config.toml
n_layer = 11
d_model = 448
n_experts = 64
experts_per_token = 8
d_expert = 32
d_shared_expert = 0
activation = "swiglu"
moe_layers = [0, 1, 2, 3, 4, 5, 6, 7, 8, 9, 10]
router_score = "sigmoid"
normalize_top_k = true
routed_scale = 2.5
balance_loss = 0.00706
balance_bias = false
init_std_router = 0.0164
lr_router = 0.00077
n_head = 7
n_kv_head = 7
head_dim = 64
vocab_size = 32000
norm = "rmsnorm"
norm_place = "peri"
norm_eps = 1e-05
positions = "rope"
rope_base = 10000.0
rope_fraction = 1.0
qk_norm = false
attn_scale = 0.125
tie_embeddings = true
parallel_block = false
extras = ["capped logits"]
init = "trunc"
init_std_qkv = 0.0202
init_std_o = 0.00431
init_std_up = 0.0202
init_std_down = 0.00249
optimizer = "ademamix"
lr = 0.000167
lr_mult_o = 1.54
beta1 = 0.9
lr_head = 0.00694
grad_clip = 1.0
warmup_steps = 232
schedule = "wsd"
decay_fraction = 0.756
decay_shape = "linear"
final_lr_fraction = 0.0
batch_tokens = 65536
seq_len = 1024
doc_mask = true
train_tokens = 425400000
steps = 6492
dataset = "wikipedia_en"
Below are experts of layer 5 (counted from 0) of a mixture-of-experts language model. Rows are named router (the router's row for the expert), gate (a neuron's input weights, with its number), up (a neuron's input weights, with its number) and show model dimensions 0-223. Each number is 500 + 40 x the weight over its row's rms, rounded and kept within 0 to 999. Numbers have three digits each.
After each expert's rows: "gets" lists some tokens that make up at least twice as much of what it gets as of all text. This comes from a sample of Wikipedia text that the model never trained on. Tokens count by the router's weight.

# expert 52
router:525542559491512482474539587442517514426422515484461578485479434507534455477484461510474527507501465502521515523430541447409430555435566434548556501467414471550485542440460467493468488505518471546487531495521542429484513497414505488506496460541499389532482469467510468444472426533512438502535488562539546431513498432508515476503462428509541502495497481528504438506437489464470522525513457533493513490530497533501596434551561527504470494496548464504519439551523510544520409453459555479527425466522515554524485519527468514532512449575538484529428461506477527533488500524492460503495528479520504471449543499510464445535575503436412493544444536523550562514478530455507427511485
gate0:463446406552511434405458427514442500492456491531538483530488495474476539444519602482457468527518480533474522553469460507485488478571496485523498467524530525494477583444568506487474477584488526525485556510560585485461473477546488482479496461504496554484445444493450464472510455513495514421492505526467486441510568504471493553538501510523472474480547464509494469540493565502457446508491516525404466532537531522527473515479530478469485446516551510455505480524510506539532526441454503562556560540449485516492572450546479499514471524511457451407493485552479512496555550516467515480472529527561451529495534544481475536530538582562411448505515504489531424508450590524625452523462
up0:519589556508540536549456491486512532501483494472493510534439499557543431543518471545502526521579530514544450475544455559476522483469410459487552517488567445549506427504511572509517611482455505494437480441525439540547518577477498536460469557466564447498473561442457460559513479565444467551545530614525556505513512536561514468465470461447468526475449544528469536504526448462536485433393455485525518454488423457495506513561509479484528554411458499534589440512517544469544516517477531444547444459496499385495523495411520439501502513454522531486565470449508534590528459478505478501498514428429500435470490492511484520437522464483462493484521510484485548502501570500473480470430
gets: " 1", " 2", " 3", " 0", " 4", " 5"

# expert 0
router:536573540561522578470503535505443496449470501497586554502490444499539485501546523498555524554528503453475562514436476460380537531489540493596513507478502506510577491423501500511528446531575496582506421451583566441489478529474496477443479419555488426561435561457502500433534502494529442526544455584470501494518538500545504514515515407469506481513487508492473534501430567528489521551475482490506522446524540549501566535502527500497523505480519498544489495499510531560439438473500578501514508501505500495585510461496546485511546456531507524556479469458501513548504480520519420518507468461462443443548513476518510515503477497422500568510515548534539504516477469483501473441514
gate0:539482497541542504464557497540436487514488498559497510575512539494475519489421466521512471460550540507524468447525534471466465461549430543514552490550483548465492507469491548499540492359488523583522512504472465505517551530448528488540508567583493519648499469501473504461520469570498489508520548540462527532456447494525555452532451558489454513490500525494509501484512504519494418575442497595537496527507493422481446505611505486544459449482428495565503467478463464507536436528552458577479410488535462493476550498465524473529522503583531494567438513507403550461564504506420552533504533506540488495517536469511460452460538453509538486534501503501499477474476494520515543500484
up0:528435504520569483450442454514435467483504470537529498540492522512559476431414485519393498523523469441490449475487471480468489405453461525529512456494437499532493546487565528534491501394527471533506479480395496477509481495525504554452455498526452529562522460527563563498514478479515529491467528495478433557439512504525566475522530537534466534517471461457468492443494528517469505540499450561397425512534510432457553457563475490449495494513487510579564545474528489554536490526510565484484528517449509528589506479504493515527546411488470507507488515547475460449554509423505533511499570442518504401434556496471519401528451459470511473453551519546509584518464540511395536450453
gets: " the", "-", " a", " The", " his", " that"

# expert 56
router:579546525431556540448534485451523549494465574489505519468499512494522461540537537516496509516507476440543549477490521530438446581509449522462575553469482505519503537468438391558479525513609471464554493527515551516555508553489530495516480468529480454540475533519547493449482476491492480485513517549494462428501557557495446513567457459535517498484562532451463499508512484478528410548516414454454485499555516507511527525533586567455441523460523528458491456576555519516464494478511551459555471492513547570507493484550506486482496420538563441507557419485509509502525514458498431548556498440495447434524412479536517455546601436493508479551511508555528489539444549409460458491436
gate0:532531511538495521518493525494488511420539429436459536487505572515519537420470436476472439524559480492465554597460466477535574499509469492485445418454471548519502455487380549492532493537489566546542511485471536523457464537470505491520515471470451470469540466461469462535561417486547515519488482528488529482511480431563488468503495463509481562434489487448471534478519490430545548459474567500517571515548549486482445469483516518537463504519510559555461508440522483523472512438488443456517551472421566413501578496558546506470516506550501507484533536467562449515519480579472420475491501480571529483551493421485426418499538470462424540466453517510488460468497506542637528476477
up0:468530580462534461502437459457481557487544367449501439530528570537542488507446541553498482488501452468539464513536563449523519504580511497509549482558488509462506485461482474489462458481456560453522487478472537484430481503494417520493508447484457474546506507450510457471534485527556503448442495509475475512468435478547490413451450487514507539531515510475490505502510517475440482527488528515562523503466587460462491461479489453512464541569511512547466517521528501507476537582471503519536519448483513509563624435542577584522517464505493550471483505498554508488527514489527546596439537494499492477510462491468495583524515530493492455525503555535476499427485584498538452380524
gets: " in", " of", " on", " for", " to", " by"

# expert 51
router:486519524479518433459570535469542477450461538557487476482535531498514561507458465507485489503499508454544493510447476488431402498427553462571552508468495478545535539430457467521507551463558494465578528489507571471479534538461508515531456465497532441535591534496529465462450436508444454483554503584496499492514515563473538466516460520483407538523491492482507489483514465542513460532498357487504493512523523537423546491513535466505498446531527485546536431480509538558521413469481512466499493555492471584549487480499504492522524500530542501589456388539455458562513515483526520553484554429485435450431452521532441464502465496471416465504542474531581497518518515450507421468422
gate0:495456537560434471489541530549499462456586423546500496412519483542494476530452596500456439498479455521520501434484519540503492498476503461452467419400511480488479586472465520567444443487479535545537544516470522492539522490532502466501440520533449541456481547504477480489590483568514478528477525539440519492477580483621447492457518533481609522509508527532477479453460503506493553501459500508419511478544505509444569441480444499483528531511466584519529446458517515512472576520474464545452500548490474497562514480463511516568463429537509537470472493482415480485390500502555521526571469482536478489498523448516463542456512467457455449454467494477481590395444483513500514520489
up0:535602461455515487532572502505497541483447572494471450494487521474526519452595517470579530493560404520379489570451432569468567556460480502530485472489446527462500497453497514485450431517521468499434488494584522510499444575466459432494508478550489479536445494535477544446543490515522589499470492473465448509507473533574529442548437461446508433563418519519502525527504559497519547435577531524503475507567487554501463542506535556554559462483504512467472558483520464443533461532514423488528535447471483441511537482479496521506497519523540524447519548515533575466510477497488453493531458510509529522528425519439517533521531493490523473526489513466446468480518497483412520520497
gets: " (", " |", " 0", ":", " 1", " 2"

# expert 15
router:514555549487493526477512478517568453517416547514522524505510518515521496454501529511484487505554469477476548475393499552469503512503498490435514462496498514529495550461374511511483523527544473502538500444525558425533471491466580510521472546503502497529507555489504491521499496528484486544517478527447481471492486494459514487501429473466492521493531532477450444520396497487588545528493496458501538488532557470506580528508544573543547475429489554481480507553485607417477442503488541465541465489593524447475545534489460437455498440509506510526497469549502516537525495494490426537449491491502466478492496526453457465525505472456347511537591532527506559465494504496497429513502
gate0:457476538526486510548464449487452564543437512553502515455552539449543472470506511518522453481603496450507533540453492521564481535470523490480473506522476493543527520567453478573482490536517483508435514458498505475412492443414466564463474501483500498501504513538513461545444529459455577508516500504583567441509586531414539533532500553454443460506492434546517505441489502533521551512505499560381439540528483519549489553519505527485546519467523475415470474485460534496512533542474535496589480475516496460484467494498520453537500487567490470508533498453525533529532470491512426460499584526505488557448419500526518470538581579505467503594498499482480578488442512423530570534445
up0:526496512519529550477556452471534476476532444499536481527497572452562508533531447451476455553370530518481460544560482428436494493495543473510547489504478492451426516551509564449563548467497517530458487535460512524538468495537460416543484462542495483533509536494500486498578480487517539478486426455487485501486515471476590477532553519466545510502496467523548518517571485552487506495496511472486491452573507584533433454519474447532501496520517523520461453508603486532415467489549568461570541503431500534550441433436509539458592517483585452446522488498464467507487523483503480459550438478507454512496542390592521522544507498506517446499450519439540459468520520509534462492484
gets: " |", "|", ";", " –", ":", " 0"

# expert 60
router:485578562511523589460480508516501445478415482466574520520524487492519501548528535513546512525494471447539484562462456434436475534483460498523517490513464486517524547428483495493457471565508505571464569501544541428484514528462521491524476445496527475522459549438579517443513440551476492547548471545425473453520509524514453502563521504465444468462471536478455515539464513542568538506477432482482546463617507548462527501434557508520475531521513497511464434533531521506441466530514528491572539533357549465499452476517454584473513489559484524558486469519521428524467471500513476529453499537500459443586457459487433487479518458428355503547517530483613470507418489543543465504490
gate0:486538523469435550495465501465539504622421534512522394529522458532507486514514466513525488485508516485501461484467469455515468498493458404449547497517438531513525473481493533519494437563536473543523488504514448441491550465404503473524564464463566467568526494518582546502416447549520560512523517500467485431476491503481458560495511535470517517512511465520504569428409487546443581467533550468529575553524577531537522510433460455512546527479505472544461452475507486498462515515517478521474467541516414477537498466463467495563496534499438500548491568542521497505514499518549440480598447479469522508559606522492501556429470408538435483556513507509524526478461555515523540512464
up0:512502484556506472545443477480521542439510499446467531500558549475579594539530479563552505443514546511485459497446538539503482608504479501492554459550568527433509485522511538458485506499439494460501488481593461515442540532556458434541518472496483422489456464524509526517483522500536525477460450525514452552508491438460478486533405499434507443509467418459579545545539563480498490539491405512552562527570493389578466492506476463489505579486431517505507509453452603553507535556503521601448480529428512440489454512560537449487528497551507549486471497462501539491461485447467483527496518522519509503494520554521507477518455477501543472474512454439449458432553477486540525449473
gets: "\n", "-", "|", "=", "==", "/"

# expert 43
router:559503525461479527458485489412469553490448521514492560547444563478504457540492491463510516503540475494525542565480531509490442557431529552441530524539457519488525516467482491533577500477580508522501481512548585471523510504483541551510437454465505464513529523498541559471491509495488485504537475486434501400563557531442510468534492499497485459525566515525488479479489481514502477568539370428498536571507523534465504503529516554459459507451514525452548463567555523589463488482548514430477501499561527552519466473503487505468519441524543442480483403482435535540507454472497508532498518435503459438450467519529533492489485458482481571557508521570563535500471516408478476465482
gate0:510482492492510514461522532444449524482500490527529522579485423447520547498548428516480560529489486528432526442450536558485475506489487513494538447468395523559465477544506588413457517516534490481489496508502566457532475526467536476478430442430533467474562533466558586451507502511473486507505479487470492481425477473480516528534437551593492510525486490502440512484465530539520558525516383460465440510497457501591504506532567519453485500586480454437465493555511485479431556476520553382501513477523483521551549466472498508530488509522441497526502499509445514497507560484502555480513470408493462515493542481499538437436458445483536522578516516490495429434501424538406495460564
up0:515572519483507422405477506465491459503479485511586525514469543470556451528403465512519520459435436482601482559488492450477446511514532545438508503517518512538508450516464566458495479543555558467508471504536477499470520520484457513461475442473468504521453535509524535526457485506518476541497481508557529484498428398507483504468552451511514527438555547450557486560560484455578490398519509419591495493520478527461446502520477525496437437579450461484525514535531480548555528493523469492447571580525441502464510488527539483503508571421494522508462491528550512536387441539464542491506470508497503467511500505498521534505431504530528585469484487493522408488476456454475461530507
gets: ",", " by", " to", " of", " for", " from"

# expert 46
router:549500506549483534479508496494554474546492509461551535519530509462521462506505534522475505573466466459542525498464532511496484519467494429501540462465498563498498525502484501513470501502492487514509469459555597470509455529459550507484505523509468441538457509510527493524515520519551494471545487547453475494466527490539507514516448486503492455528524529500462492512455481492551477521482479455505497445576544513503581542505502579554511541451495492526485498508526592460467414478460542491598504537552503465540528499503498444493544436568507484489450517466503504522529473467468451572484534469525507504489469463501442461494562481436451472562564526489562553502507529426481443483475
gate0:463525556493515539555476521474511440451486447498458477474455521458459457530560497510522531488504524530464537509461461496511528618432505529554408449500496483456488478373532451492456522496533445505463489465608514467515459531484438456511512447553441504512530473576454571538481517427502581579446538471509495517506510504509423443529535437527493502514485509497467566511509527535552519410431522564554555497480481524487494534505560554473504478451498469490457505465517551528483496487540546473532447435487520458502463489494469416507535540479476531495547534492538475515532414496497477379405443508549541440530488482505568503425509421525508544507473546539446485466473448502558456490487
up0:529436462542530530451438566536560499459503468486504502512514523572512536524599527524517479584488518465531524455578526528481468510518570540463501461498471551443556532516542497480500507462578501458506451465507584534534483492470455479469578504559404476457503485500464502456573541482516538570492450427455502492448479470580551497530454451521494451517518513516515490405499449538520486519477526508517431472535550535512479517462470458499510434464492466469506510474529552508497531522479541587491504510511518456486496488527502451525538477497444483424456503540476539478446496478529536505557475482574572554454545575472578512556538447506514482570468548472504460500465462549439485442469
gets: " the", " |", "|", " The", "The", ";"

# expert 20
router:531482499487544548520557510480504504459520535520493507420550537503484546540505504492550588594517464469509583478561504498438459537478521495517561460512467542554532500454442486531504491546502547450543481453519600423477509489491500552496515444492436420513486545506482521507491476550512532513525464555458420453526578547508472513568462463467479437569506494525433511517469515553488498549480414482482561450533469456480504568545475565498430465447512516503479451519500543541448443489543539428512502506463551510498515536483542441528553460620534492509485463458535526518542479452499475511437456441440451408482471500497439454506569507418512489557521474529499493464466530488517499464474
gate0:519493459481537558584535509478507456500509579519498544448462587568528481437414477546457476515539495457510478502504470506538523526546553511533447421496540574537485463556494518516503541540547527509582498473490518474522564548516498527496521507529491441499486460475449478522495511566535533514566533459572490480495550572478546496518574457488509551509472450492461422547538505563473512555438510557493453506522500468469447532516514566494519542500487545509482474408500404516531456575539496537494517453519541481523482397542550503469472525481508421540514418479503491462577534518493489462510522414498487515508493475521534527577534421499469467485408462503459452476461479502587569526493
up0:496428512434541531511471511455454485408522498591460522542421528511522536419535477545448513453497535475497420563505495414537511591528530488518470504565531447472559490548471546511488495517495484542543543574502491518448592536490544503533513495574522448513486475489556556525461482526412495470516477469531533480555535544527547504516523511506527566511499458452516494544481486538432557521513566467494461527496550472587439526434540541437450478463450500535476560545437460493470527572621523467535527484413455465483501415484536517506521486500473460516502487448559535467520559547497475437553466546565488505540574514546567466526456461464469505544420516575502545411507527535461477458533
gets: " and", " of", " the", " as", " for", " or"

# expert 18
router:554496497527553517501584451459540519540470503494555516493583483520451458494468490487474511473498457489464478504397493469424451576437452481437572505497520541533497533544469489557499466491525535474559516471492571509516542549464563469465481494534485499525576533442546451493436535525500496478514484616470483484486489460484515424551428505454474517485480533442432480489484496487570483540491490486508599455499493490480518511521524501481493460502521512539508447540513552458494402458519502430558483481570575513566570480537500473479497501569550518569498481526485495510546483459436468589429517431536399484528531465532477429481524490439389492542511539471571530450470540475565468484476
gate0:499483494490579437489552531515485498502451471490479505502521472428460468495474500454571499453526489464484440503600526470513502534439467497514516472515500409487550536457527514531521530471439529431509506457455511553545451556538523510472491557515537515495508473506519497510462520463483509446522466541495489523556536575466482495557503545492486425516486453486481499545513571476458534468582444544493541449553502448529444521523497475448489506500560418470439562538475531461505516523488562492481569510537536527497545577463434417471505455432560424573562492459586554455457507444536485559528511523463536470418495418510447505461469494465517506526474484514460436509468537443437473542466
up0:510491429547544515464564459426516508546412452520474509496482429481508518530486481494445476476497557471547506498561488441479490450464470459496614449580386414513500486565493482448498566449515482464516547482520606569498521501491500519504443457515522505518507502561517495500515524489508535478466445544507467533513426437428417440502504496443533468461493463425550529519537538501534449484463537471484404426533486536537473461559497541473537499558463524545510448494462527480516486492414496534554450509468562467580462521503551498520525540521470499513497455487522516459582468454457477548506570547495501550520493455492472501466515551484490589495512514590452504588507549570431523474467
gets: " |", "\n", "===", ".", ";", " are"

# expert 10
router:467552547456493510503503522498542452488435543460540521462530493533566512532508531556595488521481477461501514490491508460469478505507434499546500489461462482515526517454463459525422478525504470566513582502587546422548512513470549522553471482502476411547480517444545531496505426542500534543541475555488505461528487601525502517521485527455409474442518482486507571552427504566515566507464472470499533481523451496532534466446532479572491533484578527525443428535515492526473431465450555457496519506423519487551436473477433515506517461493513569573533436486492496515498474511485459514490519493488468453497466433480496456518498463432375492521562543534537507508437526535511458534439
gate0:483514435518483481463512506532496520471581432521519514518491445445497487503513503523501531543523472477498553522443485485477528515508576556479492564406553472611566499431493485466494540442477543517570456503436521516526491526524466416493461426533561426462535506541517554498524478512480464511513483512525578531482509465488481500521571491486455525508491473525469489524540543537454500549591580499517443537439527563407496507497446428525406454547548494609513448479540506511518499497499516534472569601518486505581465462540519474465484458487461451517487556543517546535441558543542538433529496450494510480508453512567447518488543500492452525479525486521535532416523512479480539493549
up0:548470580475480477403515530454443460472500533462490538431524558529532519473568495437528435548482494536497502545469590523513568446458515449466481536532465460431408530449552429558508551563531458475540475480514514490488519489565494560516448490515540475502511455538498497534562473488565442446540463500494444432552552482464503541471472493520468450472453450441416450500524552485431505480560520523550531466512540519507468451466527522548444411512591457535513515521627629480576514511479521503560529405557587496491475508489552513459617530463506476476434510536485498489515567554548441567474513531464446463443558572550518492548505506526530487514468481456504510488478481501550471517541
gets: "-", "\n", " ", "|", " \"", " ("

# expert 53
router:508511518473517472470526497445465486438421548498491555523500529463479500476492523451529573545533529504507586572508503424489450531444560466492543559509455542546516472440484477479497502547499529517474461515527516464496477482484580573507475521453480497541598524433515467448480483527477505559563497512448456416533517552503553477534505529503494418533515499484469520483446468528468526544529469396485559510490511519493503479532462554518468451462598509491509462579480465567428454449545489430506497489502565496514508488486491463492517433588533500501446447451557537515539466488502471560409483478445487433502520526549484484489471538474443452538537534534543548522470437472548514549487
gate0:478453471447455487434491464564476410456493526468491519556531512494509535491499464538559564485419563563444552545541507550510538449506505478469482518485592455483514465528467543450526486492498470487489501507509542525446511468500452530546486437526489483526497524427558426542443471515491476503527485553452466493569475465475498480466518504508467416487472451488546505463498500421500495528529551486500518514481476426480464478553514507473504505487494503502474506491484547461484501503496485556538490457541577458471478558437495456500513524501455501471523495460524431552455508506425535414464515471593478515515561464512539580483538458517477511539458520460494450471541555489479515465514
up0:459521515505485445595503508461446498535548493537500381481487472508451488547462452468446477511477531495628473480466552490433508553476475570546518475529412491455474504488497472564416392500505480470507539525531533585472509489442539433436569493528518512520406468517479555450450467491394513481506570449518444503514480455499535561469485493421467561471550528476477516486508462472539444454502465536519465481533498523520508494516487540429499467544473546471455535529465502518429484485448471544424548587524489508506500485513513511490504557486472452548528499490497514464479461467480478614557550514457511457527439515467499520525500458508504492478515449538519502486506483436570535418465
gets: ",", " and", ":", " to", ")", ";"

# expert 11
router:526551524497492505502565609528549502484479577484507535473526468550529485504436466568432544506505469483505572485459548474419436578446464464480521515525466453538471545476474462490498467514469499500528486472518559500510485483463516508478526463545511450545507487462534502472510410491443490476529534526539512394516554452481546478490481421496478487487525538514495487509446491474468501537493492525494510551547504538486493439491520556505539451533522555524470505587485561651492449496477533499521503480448511502516503454488469483589500478529535479543439499517524558516532495495531469516559522441547504457475443488482459405492478478423404464499496543513557550524488488507503428514496
gate0:492486473499517492568513495471488571493440501534453407393465539504536583491493424454493436514525438475573541452542468530520517503515460419449518543524512516481535505471477458580495436500472505464478503542465464521532452504504498469533459535509436591463501455514440478436448583541513542436528464531555404464517473486480542540562436523446482451516497450440469462489499504453502524550580587533560480493531489486572509494526552458501527537458533512465486589577469505470493521515517538528463418463484529525501550549507471481508522509544534523507491551539429484484486480462561516514533479511453543587478514490460520461501443537527513455457485545533522525467475486518517458475482
up0:476458478503574503540517493499486492531517499546558505600453524472476559466599474519404473500499528430452522482534485493454504525502442570511528490515479489522505520621501446546523527475532473465515505514483517507502507490559478518479508556461482551459458503482500516461482530485451455487571478538544505587507523471530507507500544435485518529514566478554469473495518452452484497455461522516477427507465526550484463492468483527538574523466478531508510540487433423434528510497588509452529529470554530492487492423538559534463489527494569497458518523502516483542528572426523496515413438513536542482476470561483479541470485501529500515550495486511496479460470433531504504461529
gets: " 1", " 2", " 4", " 3", " 0", " 5"

# expert 7
router:583542510519464503465527538500584471492478480481540517494509458467486449504508559414517507510502478472530521577396509486440456538506451454481549494496481497510513475503479495506458477564500519538493556488499533469525515483509528480546508535591462495541634462427519499510487504582499574548537460593520504440531565466461512509554485526513532549448469548449422467534454497520586509498483454475492518514539544557433561496495529538476501530497542470561499412531499566559467403503461530431527535483500498535499470495527527458546614484555540488462530471489511490504478480500476466588497406414443501491481456473580484491507542525424349527561519477506569498517463521429509431502497
gate1:520443490518496575421503577488457483520557520544519570517475474559507538459526459556458516474614560486444443528474569530456525459523470462514545482439463496481504565418527453494485477589514472467524512410561553470505451524534448503487526465503461523473506451560542535510504537462486414510507541540527530460470476543536456498418468545508526444538534532488481454500476489475470455509491465478510533458532476437540606547514483583558532544516493470477450520530514482472429402547519536577470488476524552478507508531494472523471491522513470591427525492519477560481565512560567489509568515563538473497467464452537521481508481597471448510429535450491534425503533512574511498506455
up1:484517520509568572438521487435472567528469470446536560499416495476487560536540493500555460467499496535535491537458481489577534523498521583528499462499535459530520508428533455450535504458454540458475466505506526514518444543491481508535489492460497502478464546452527510436485513483443492517556465513472526504459418406440531471465506467546514470533535502447405513497417420499481509478459514532551536564473489543493500512563481414505425492457492474455488567395426531503542466481537550530583467490500515514515460501461511526498437534521475559481519484465528487484534485543464477481485463532548609519507586449519518479457416459511497458438511500481503511439495491539509488526518
gets: "\n", ".", "==", "===", " ==", ";"

# expert 13
router:521500579464497520458549518462516510495488484472552490494471509514503540433531492535503495578472419435498519535538475484488457576477492464401510477446523483556526518468473490507469510489542536478507502530511568435520458519435500531516439391498491499534530521463534464450459473475534441484485472551482490441468548522478493520514438449494513505437553455444445475517449511472515518494452415436484586466541534466522490496532472561511450479426481438526532485530494526468452499484520502441564499483535504534515491505511480447512523522528561476482495493512509461567553489446535461535496549451517517377514500462501527460529529486438484547542494520558530472454475554424475444479436
gate0:502506521590478589444477522431507508507556494536474516494431485458443482498473469474509589561501488417438516454515491534466579510470488465562480541498429487490433546534462368499569545517583459502467537492544495547473526455489416506568526499540556510574477594554470471519469471471480444514475483434510510473492462430497536475483480524508429560450501526474515552519572518503484500515458492473515431573519506540485523495519557478490493493466445416516451463527522529424511431544530450558401461490489471443445507502499600538484588475527440447523437492518483513477509437580516508445534503526460522533510567518517475493455475512533497552554478517556572500543436458529535481440534
up0:405494571574522541535520420537465543536539527538499480524402454466439497531487460523482500587549475429455473553553557509502474601578563498506493450513506509496501546584453457443503568553504486542458500478519489555422476460527459520489498499461537503438440583472409483507492505491551463469521559471468483532528525368513560458487488520478544529478522563479457468426496561483551548548452567553507438485438517563553505512503574484534460557496564468404610454528557456501510522519540449478537477439485476536495493473533482443515508483467462532545486524466603519510486430500487504452457507477442549538505535523435488481510434537500537549520517493485495459495472496505493448491534
gets: " of", " |", " in", ":", " for", "ing"

# expert 38
router:567515531466514573448510503410441491514509544497565666524457439506494502526515456528496562547532472479511500479474494479467491484465519500535539483428432519537475499479440481532541482500520502537493536455490549450524500506409511567476488482514531448470573510474448486545436448497541503455526518555446521513473592518511486480527517559492446407481513504499445484546465484538592434561506527604436535497560487495488516496559521511519492483460504461499474504500478490525541453459512510405560459514573540512535552495557535465448568516544570468534506458496555525530505563527501529494483519466445464494544454437540423509523559493461424500535544567497594490464495492520527510537501
gate0:527567486514428523486512526540488479498517539549527573487489483546481509476505474540511428529533494453484516475540482491500476431436510440513526530460442485505518513484498440522496524497471459530643513457480484496484506467521447502436547525454514525466514468480451450461473455452567516533485545510527504500536493527478479560513583526593448541510439552447517405485488451506482448496509485505406519502477488531525559573584513499474542503474486525523491494497531538520465490504532490415530491466450540559489596531478555497518512524484584443483446485483542504509517463380478467523467532473511431471578515494540504543487495518509523486437491503490506465454519513467521509522498
up0:516498458504538428481481553511532458498481426471474511484473493475504452447488471532465488573480500479514523508610523423429526461515494518417545494480518507546499522533533483489396585519496456549510480517475473523568492486486533481500463516475475520528457462543451531512461498426538550490476462491488517481487483485515491491477544517472502513408460541534510514575512509438520462503512512482525472523454409456544477480545422445556538495514497528551516464509465544465480586424529468512437495463481497487517526509523488457534494502421471500501531609507533423577466514541514421544469503496475520577398503536469529536553489532497507551526458528473536503413541494516503456471565
gets: "s", "ed", "d", "ing", " had", " was"

# expert 17
router:513517494452527489467542527407498576471544543462603510520526437521509487492579434500492501528553478392465511484472466481468445500470535489513479484461429581459536506514462518515441499485505485538491496511520531503493501531495473491490462486500485444496598536480470452501495482513594491466486519585492454494516531505531463484525513518544429529557493470484476546495451493500550486493502482458451523591571498480491499597529541542497475524474502500537476465467469512448495451433449493441536480503521545492522539551527571488498610479544581480546509496492535505531531440452536458512441518462480457456480441479574497477508565462521384480447510455485543520486496452527544493463471
gate1:468497503542480500493515529505503496439538536448457539534563467566568520572456437484546474577467468541534458467487451433501484446523485520517473429465434425513544458475539469481589431461463565487459519520526478523486484580431534571553508467481524470505550532454527523526472469438502521463555464521548504520472495561487496487548522421469483510502522520406506548485456534495517553531494535457478530430436475509464523555566447549531548524443520493546530491438527506526455473494499513505482476495425435515505527446494473490478454533533503557473433480504480519496550492528437417481467517473488528436493558479565421526441466524508474532530561468516480486524483521523519476462599
up1:505583484457405487530509527371516500548478573576528556472523457485475575523526525528552504458543569510543527504495451577458423490503439485554503625505546532540446477474500500440525505494568456469562564508515494498525488494566478451501535531529555487517521514465481510491469486437506483499507537504546554546495507499547537587560489523492432520471544515457432527520527566535580480559456453520487550470525483469470445502502628468499527510548520436549464513557491434531503491572484523518509523532529449510556544453544493527492514513515476522569526527444417459509520459573480484508465536473475552470484482515506495517531478534472509502523511507541487524477483463516426508520449
gets: "s", "t", "e", "a", "er", "i"

# expert 36
router:565557525563517522475546543527474466486520542506548479491556498499463514464492502537477545547485477504477531481410476512461504518488525505564541477499532542571439525444447481517531429542552485540519533505567585478474484529504555440471514518553486435454508571486447476454536444523477487499549512559512498472517522451501504519468471460501499489471581505532467507530465486545504475518465453407492508488562491529506554528506493568503571487465534519567489470461499547513456478468494528464517514514523546520549498468500508378586541449568510481517513491483452553537461442526513416563505465460472455507503487417585510533499469532464496540520542528467535542577483492420475534400484
gate10:527498482454603525525488507479492534449493510518444451558569469521472487580490457493445576493500520486495478565497505489462506515502501552543490504519483498493538457543520455539424520549537493584561491520422551492523502524493485574487560521494423433501525503521430484459454508525559510509577460489499551491475457475437508468493475550478436444551523431512527480481479473531489546502526514431496479451502432533542443507464457530468566470508431497510469493520501489506479481576548486522466513521563618498471513519486507440538601494490502511513505535587510508443532562554477514486565485478420535465582471472523516494515493455542478535466490477496500511487463573473506502463499
up10:427552497530508525554476528507552473467470467423470467499500456495530501550519489539522480514509471517548466483532497463510505499542437425453485448480441554445536433490510494496457519389496516479443529518515481450496426449562554398458526444509415543533560495477526434530508584444487447380468465478468534502496550531499489549508454484401393475553538532514552463491433518499519462462470531459505444458490517492487506496554554537494454515464441495523507491532525463531493601489580481496525487487527587495463495463523500517447455481520453487514529472480550506509471487531545502481469529509484478497522577502556483485527534537487482503539576547495526464482467426500498500472474
gets: " the", " a", " The", " his", "The", " an"

# expert 25
router:507535493462489526486540500505470464509463485508507575462471602477506512494451519462531462510463491488550487493453468499448410482528510461562538533461502481534487498458471480455468533559497538514519498503534559410450499506534570497472463518495502515515563531465561508562477400488458491434502479562379470403564547558504562517543498549556500536462532533445422512531433523461532575489507484435490496471547484508448578457426499600525468548423542484554509494483486522472432421467482503439507488431494467517463465421511535447455515495517486484511560497517416442535491516496525454524484498401441466432459467511476470477554523501482364503547505517475520528444441460452535452449475
gate0:438480475522431486515508524506513460578488450457488455377531497516493522550493514461517458552474555471527466577503503478514499553395475439509519507544477509508447529495512534500461439496607482533456419538579464498506529479513468453462545460522510549506507493569503474434393498496448590549589521480486486444533565576461584472535537495522514482532470503497542495557441487493512487488489485483383535431505497578508532429494465484533554496513531470513521484468457525551560465478591502487556488553485547546512478522521480422457480512533508477507461472470520457525554480504454511522495517477515504507508442447489457466482487515504519504507450468512554523444497428494457496518472
up0:501594431454536501503487400495534479475432548523473510471511469537484467470447532527481495499474476467525504519478611526433538463517424471463527498517507459568546538525468451494529504543549447546535448429439512445475483473495525627459521523477496481521479533525498499521440467476490475522499533560579427501453443492512545508488485543499502547487432519476474488492495376473514452521512483524438497447516511461513472471453520508465524545628517499562453516542525433443446489545459498438485431423557552506498525541436498535522552502463561570504506495468519466489546489581528468502473536546490462454462497409523503483550496525537465491443445443460461552515430475464511447511559
gets: "\n", " (", "'", "\"", "==", " ="